From a checkpoint of a small mixture-of-experts model trained on Wikipedia.
Size: 10 layers, 20.9M parameters.
Experts: 48 experts in each of 10 layers, 96 clamped SwiGLU neurons an expert, a shared expert of 128 neurons.
Training: a variant of Muon for the experts, 392M tokens.
Below are experts of layer 3 (counted from 0) of a mixture-of-experts language model. Rows are named router (the router's row for the expert), gate (a neuron's input weights, with its number), up (a neuron's input weights, with its number), down (a neuron's output weights, with its number) and show model dimensions 0-127. Each number is 128 + 32 x the weight over its row's rms, rounded and kept within 0 to 255. Numbers have three digits each.
Before each expert's rows: a language model's description of what the expert responds to. This comes from a sample of Wikipedia text that the model never trained on.

# expert 21
Description: Equals signs in section headings like ==Charts==, and infobox or table labels such as Location, Total, Born.
router:127174167136077144102156183125155124100148152115132144077195162122148139091103146149183110153109087174153148086100139186150124130167152109129123139156107131106112096175079155134165111113106085120128107092102141170101137146115141169128150145073149177101104124133130162079159137142116139172045124214112108101088198146133129104127150071147141073137170080146172034136131165133178097122088
gate0:077139180163113109102119088122092126151113152128160138107102148160128104164140144111123129102153096128121109081147115142075140175060130121100128098065115077192139094063108194114099142122113201055081068116129179115173196159162062152132168092107155125123068152103130135142133090121147087115123137146179123095122127113140129160157175132122152074084150086134145100156082144143130166081076
up0:126168130106067151123168170145080166143117154143135134153114081151115127135141114111138152150084065136100104188111089146090160158107144124112133144094134096144156137185164120104168180084116125142114074134146121184108108152166059177163106073166143138103057128138152168125154113103094124106093060114131214117146111198139133127093160117198134150187126096158154123087089175151142173132170
down0:178130128128087087200101128146100113111104115121075081109123100089118120116167164140161165171063109141135111170072194141125129089109181111091098121138170154195088148095112111200096128150139132139152061145140071112139097155166156125144112100166164120150126198104160155096050156128148126194147091125152143144071202122131158126091108149158095142100113117103156155103175119106124157141133
gate1:127118114140053101107095118129101130108101124082095147081140112047077104076164112162120162092175113194143192036123127122159133111170132119081131142138116086107126096094162116111094102039115078161163129160113122140105126141142100112112133182140141133104162145094151113167182173123148144126148105109114109173117190125152083064080069133131078161157139083102120098118142164175140128117120
up1:072079085144078068130150213199143124102106123150072150136166137152108058134102089149155149112146095143162155109166166176173153048151105118094165154112106133075128106114140135137152112147099095113137137127119158143137111157110093134152137138090143189176130092098112074163111161128123153147154095125099118110131159173120153098137057079186159067121169124148120099126143170180193111118136
down1:081134146097155133118106092188124077127084162088122115155140164190096096147205104115153128169077147162165131155156119145133099165102158155074168126151148191117125131087130118156134163096100131125093079121136122162135101138156128123159003126150140186124051129143182119131099165171119121128120142099154107130165152136134129077165152127108126116136196081096151155092115214107116109144119
gate2:105174149138079069149134125107109093080110153134131119121101120175170154218148119101151066070140067167114136155112097108087101147102147123165094098140113117090122142115153140140143170154160082083113096103103158163125154170214136153163140120146186097146190148140144146189124104142099121149172137182083130161076109114143104092153122147139077085123105153134163110205150154159099161080100
up2:113177124112122184155142147106162077132174125121137138157108140079084064078076147185132187139060145146070173163097135097118112153160146162076135109128141145197125118169120089129070177105139128118137136073197148143088119179169108141099180128111109132096151142157148086105116125129125131149142096156119131146149085159157118149118101110113140125078204106119141120200074186180172129125142
down2:177134139131197073133093165146111117155117104131082101123093119068109088169208153120133203104138127160156062158155173159087182129142139123218164119110196186146115144160082149106146137132128149087131118102134129144129131133073113110145138156074131154124081118106159124132116111138120140161163096102119174119148180144097171120067093151141116159134101087145118078092140077111150092200144
gate3:166160169118136118115100144127110139097088086123128146129178100178158052211102125102105140160155123118155034126121132165136107137121168119147070101104126144166079109170157164139168100129108132131165197153149138193148150087129106122119094148043134119108109157156097197119132108113119126128109136077100119117144160048125131139173124159145140162163140087090175110117184206124104159136105
up3:091175190077165107127154119147167157095134158140141188071155121119161025086113076067140118123115078110118042158148140109090079120137182151120119117065132143168136106151153131097203112097055120097107176119127132121170177119128134125153170155118141174066140169101132140117136147153087113114140099135118099119137098114086155123141099106164163084129115101085169110141131125132164090089100
down3:174053121124157120104104112113138157078118131167123176159122127171181111097091119107099114149133145135141178128097163067143118178091117158139128102067126196151126138118123099090128096154107117064125109103079090076151093069103076094136123104114142109052103147145104076118109090057133103099157143120156172079122194128089127102112134130205142079116158086076109156102157139102121143174131
gate4:109087195180126089108100140164147122126130069148147116097133153106152217163154168133179131073121182107118075111161116141157131171127134153221126107136123151152136097144111175120147074159083136135129153052177162130149158142184142175153138135083102175178127086125135118108117169119128118152127143221123142145130123113146085116152148134112124152136110065113166110194137159141105081175149
up4:106128134174128108124058136162187141149115119095103120148163147143101140112130122143132168124162155160100162146117136157111157055146115105103101123135146130063101142123095122153123072040139137127175087120145101133189132118133092123078124065099149156108196090149125112139206134179135084163146133118127088116126150144209120180139145136099183170064118104140185085151092167059145111087113
down4:101129152102166103121158154078120127061137114076153115153086115159119163137093114158059083092200116125131149058125132173154141117154141094086189116159085093106136127107129096109113078088169074118115113093152125083137115170157095104119122138095129112092098127174191158148118086145112168092082143085110127116153060117076077185170122145185142110140153136069102120101079150075114135100152

# expert 36
Description: Newlines and paragraph breaks after headings, sentence ends, list items and table rows.
router:103166140150106197130130131062160116128149175116090139192143151165121160150124119062142126158108135118113166148158090107146104100188162139102153130149112094078113130125100181104050074166107109120133182199171130162126170165109099107123113136149122113132114090077150162151165128060062080082119158107127116126153081176132117089060134112115146111122120164176161079126068087137107158137150
gate0:153147189104130154159139083089094132145149102118182142116146164133085155093101117108161150122106125218086096140187090098060159082162113044094162118126094133106171159173150119131188104131088103146148129144099130112094102126136109133119138119172113174177068167150159050195126156132126119166141138137095100148124171137160063121160140150110137086145080175079148089171108131112152141131131
up0:153132154098132144152098102112131123193148143072148104151092127136151155119119150146143131140147108191094122054100127092141117155134160156229132090173238138121157162148118139062137138098177097152047126150159159137146103142121151100125126137187112119104120102064158137133097117110146098112167132174153094139171110162113124145129161055144110101091090141149110097126168211128117110076125
down0:099107113123121115108180066167164169188110072165104118171128130156080109124164123097149115106125098106188123138059122115122126119134116148196130126105110141074118119158134072095116109144138125123156189109156168114131088059122181129154122128064189157137128118142208145159125139090111140143188153128170148151156090100108184176118133158092079091082143171124120122108176200152159091094134
gate1:137151130109195159089052123112167157145099106112197122166141166131092138187123122190134110102086181175124100136091152115133140154118130167159130109084187094162092128151108129131116142084126149102089153111140160099090147089118082131148076161097126128149059132116085101100158098151140093107171161112136143122147043081116160134081100198128119166156127054123151142111142108181180120183125
up1:157137105161175132146088164069144067158085134114080143135160142124143159086170144128130152210180106107178152097176150136091110112090103115097120133121133154140163132085163064156076064122125186107038137189186202151167114138124126108102130136097106176109147126104173115114154125084102079121122184102108137118129178159142131132147104138131119133131156121123175099162142094116058101096139
down1:118154174139069134148118149066142150155089064096111187186133115130150128153152102120099130136118143096180130121177130071141164148207091101145167164121053139120078153192136145110116138109138063110157098124143104142149085149107140146119152155202178113120138084114137187130119115102120031128111107106066116121159099104118096129139152075119116098105059163149162123074109149147124112141154
gate2:094141075083095159077129129102137176153188142128143171103132096102122149084118157123131126135153159106136093101150087145137168134168141156109146107132087078110032087169165129133074118174131130189097141168165119170055156107117160136077121108181098147126171088076128128151137115133112145136062143104202146166104130138119117063132117146127129171166143182132195077103114106190141130148131
up2:095135127105120116075185122111140147146080096078144184105170109134176108129133127113157054159207123095130108122176146091115098158158153167133142118086105165091146132197169112171123186135143138189110169170098101164074154113141133093132126139106104081109165076118185137196156135103116131123165127088068074143149176113186119132132093130166080157146140131185131140099103146124147079106105
down2:096160086155124092107109109178133094125089128154122155088144130144136132120159125144099077148120154097117193104089145137153146185178117083164125207148120191110094125085098185072114156166141107091138093122139086096156149106151140120190105134105196099085067115106171149140149091166122087127104132125152131084128102137087066130107173115165148172089137133165092131113127059178110170174186
gate3:122152153111093097152102105103144163099125204126143151107144113055144139137128068083140117068132124098136128160157171133144126101133172113127204154116079134077125119098085123110126145108158137117053125179140111156170133112169144152101089151127080109085130123129155157132077129072114116120133157092094101156110118134140114131122183097136149041060172095119085074163094178188085100060149
up3:135168144148118057154113153183058167100116174172128139110130079131157123174121089110118103134148130135142159111111087173188192125159186102125161186122110151114136151138121123101177169159096109115150164200129158148123185108138139140169114119114169181180067069141145121100119172122126127071162172115085188134088100125153109117106162167138141063127128098127101218142114119160126121123149
down3:123120089116127064109173170182105132140092132133136060104064141115132177157149101141100089146122184118166133134124167136168080122044128131070160116191150135101125122159152150096145179119127114148153120179217224159125086121155146092121129102166142180125156120184134126100162170167119121066113105120146147156134100166135158153094091133098186145155101142110146123133151134089095139105080
gate4:114180052149152117148137125186145187139157134101178122163148098095068097160082134102103106132181076091091165181148151116102142153110123120138151075093110117160051099115188181153098142175098118106079143202203139181107141129107151090121128155158088129126157122129123197127131120165093105113165120149102170129108127134143156116167165137124055107150119148082130161158162082112150143136132
up4:098150124137142095227112078158087122101124083072125154187096099117100143167062151135134157140137076142119095132142134111133090119101099061075129146153147138094045113159075101154096082148121106090099140157168154126134119096121145069125094094175059129119152149120143097165090136155119133115126141144148092122095107118097160126045182150193105127180097162070122159147097150128124139130111
down4:092067156117109099153137141144084077095070119127121117170146146135117117041150098060141129082124106174103093144099129117132175162170182111197166188157092130078148149120075080136124191125150114064135079127100168149146153159163124133090128099144146140096100094175139142090105115132096077131121184129142151153110187144107156163065101059090158126098125158152138115107120158128136100157151

# expert 29
Description: Month names, unit abbreviations like km, ft, mi in coordinates, and word-initial pieces such as free, Rec, dry.
router:170137184131113198096103136097066128123137202090109168108192147138168140122116173086160130094165131089086200130130143132139101116149149127075130109152109098065092145122093116155083084095081114182146067104107143159106146082162136128158155155074121137135088156127085163112139169111121168102065106106163075117159130166148139125134141123154108101147139146116148118151072127051150198098125
gate0:177124122125137121088182175115185196123088093119108136157110147059152137099133124094103126095172127120115124090140168142080184074131119117092147111126122106126106124154139093113166168145106082127113106094164119165051200178109080157151112098109120212136089164109071128093128107104105076108117077167144124093148184116070131124106122155179108157077110115150169065132121125106110130074130
up0:115166085122131152172118174128065092145109119111121171168113171137102126104130108117113106090111107122137144112123175127154092166147157128152102071082062111096163123099101135124096175221107146173191138124158095135173145163079132095136114134037111088128104126164125095131180115145142107094104156095102136073111148093126122093091104150098158141191093053101126109098099145161193070113153
down0:122117130162105148158143095099209127170138155130181109069141128087133110125078097096151101125115072096162121158119127172147174094124145082169089103061130101189115103130126148111125134107114132122128153135137146126132165148174121131112180125091186093138047146134121100143159108143154115121104194129040151094097134136113147142128118094144085134150089129219083104136104122130205036127136
gate1:087089141180084149105109177103100157095134060064138178068141140194118110174121137141100141124159147148119142114118093115110103117189122165054163112120186113151142153093129118075092103155134146145118136098167092185154100096102120083159156112094135150095136143045138116114149105114144100171139145175123124076108170082101143163122131125185117087171086134068130114127057138159096101116082
up1:164111111216163107151086133193119100107126132152139154117094143202125139104182166106092138095098149118138140189140089099109072097111137110103151170131148110094125168069103150138114081114103138083183134172132129165148065108108106144130155095140182146040115113151108134176090149099131137160105178110102106121144212181128126133127155127168115122184112153144149159149088154147185105069136
down1:110154089177114133125119185148182152060138100163120132088091143111144131143138133158195124031160075125122106158163150079147099129135096142145175198127155108131120160173087106144164084129143111084144123093135113201201190156129107077188105119161162122098096125090104123113117089157153118157119108105101127088106162160125095146121162129118116137187109176165159151158179130130121125067159
gate2:121161166136086177139097145105102158127175127139134089132152140153120102139092143088167113088096212129133168180121188117121172082182159115127107078094139163161107142055109142121153119116099122181089124171126142158069137115133168098104137130106072146099123180139134124154187154142089148125050073171135147107128187132126101069133117133081126149126129156048117104162106095112122067164084
up2:139127061140056096167122192115130119167178086109160163067122121131057159119109152081138090159112167130179123172123126124152151126096130165105118138195148082060153128117085082106103175144124153145146127061119125113089152099138118095132075157161144102112109170086182067123167180112131156078161123107138133229158158085116096136150085127155120115129097115141104092126150092133122131135129
down2:141154169086126121130111099179120150162116114183161108160119104150152087169096133170051132075102181093141130097191116102119165090124131155094097096139035086126100145124173134156197160129135114184114105103074090078090196097113143103065128093111109144176154156122151083134156142119125098146133098157125133100069131141099106070152120125069143111144102092148147160112190116153149135092138
gate3:159108070160105137139155139149108188087135118163122127146149109147102126112127175178169184122099125138141120111128190143085108182142124078110165103093066097155094115177074100199103083138104163098144146127174124122138129152105078152142140121173124129066115104135118122156139144092139178080080082124171142046177163095144127179095144084186122179115151154153139138127120180119104164204126
up3:115067121118134130175076137152097140091140092163097093142134108176091096074124090148098118128096167132108102090143079149154133127101138097135107084103119144146131153085103173155117141141101151093148138116174136154139038114119109112052125081113117133152137106192134095113098111109165116123103146129084144080141118095156075151146192160055166077063130171095157055168148140176149150193108
down3:143100086145143121099113127187146125168137102143101135076128092046174085135157138141117095164136132158125100128137135083146072130162108098156148163147147135198190118172152141130055133121192064138155107146081162186137154197163092106111122052165118132141108092105170103131150062121166165111100104106135153123176100102113089117165106101126138068140129132153165131090121161185077110143116
gate4:131146161186158173114140130126109134142135150120119164193150148112104142167145108107179162072165161190134072170119121149111136109091109176164125063125149091169113203131123109083097110111123150122106191141158127152149130134107109053184204182199153127145107126150147099140132088094113145109119091140112095119122143136125144117065145152199139171189150118112063144166146165166113125095089
up4:139178134111189112170184167056152063143117113125103138092129131143111109077111109133140130175185149110123120156144146088106177139094132173084098090118110163099074144089134176097164125138141145210165097114077063125148209096182142162138104131091156163162130118102112140137150136115135105155104147179142185159139109207083138144064110152101104137120158136093126157133118127140100152070152
down4:103148143093084176158129122041140156154096119101168077083082117115171115119133098178134162068086093120154145104143122150075167159119128171180095130135095095126177128160135063144133181091179107107111099118210112142111112096080149109113155167225097109145050129135125098149071165096122103111175075087113131121134146091168137127129152173149141132131143127101134128151118118101153145138089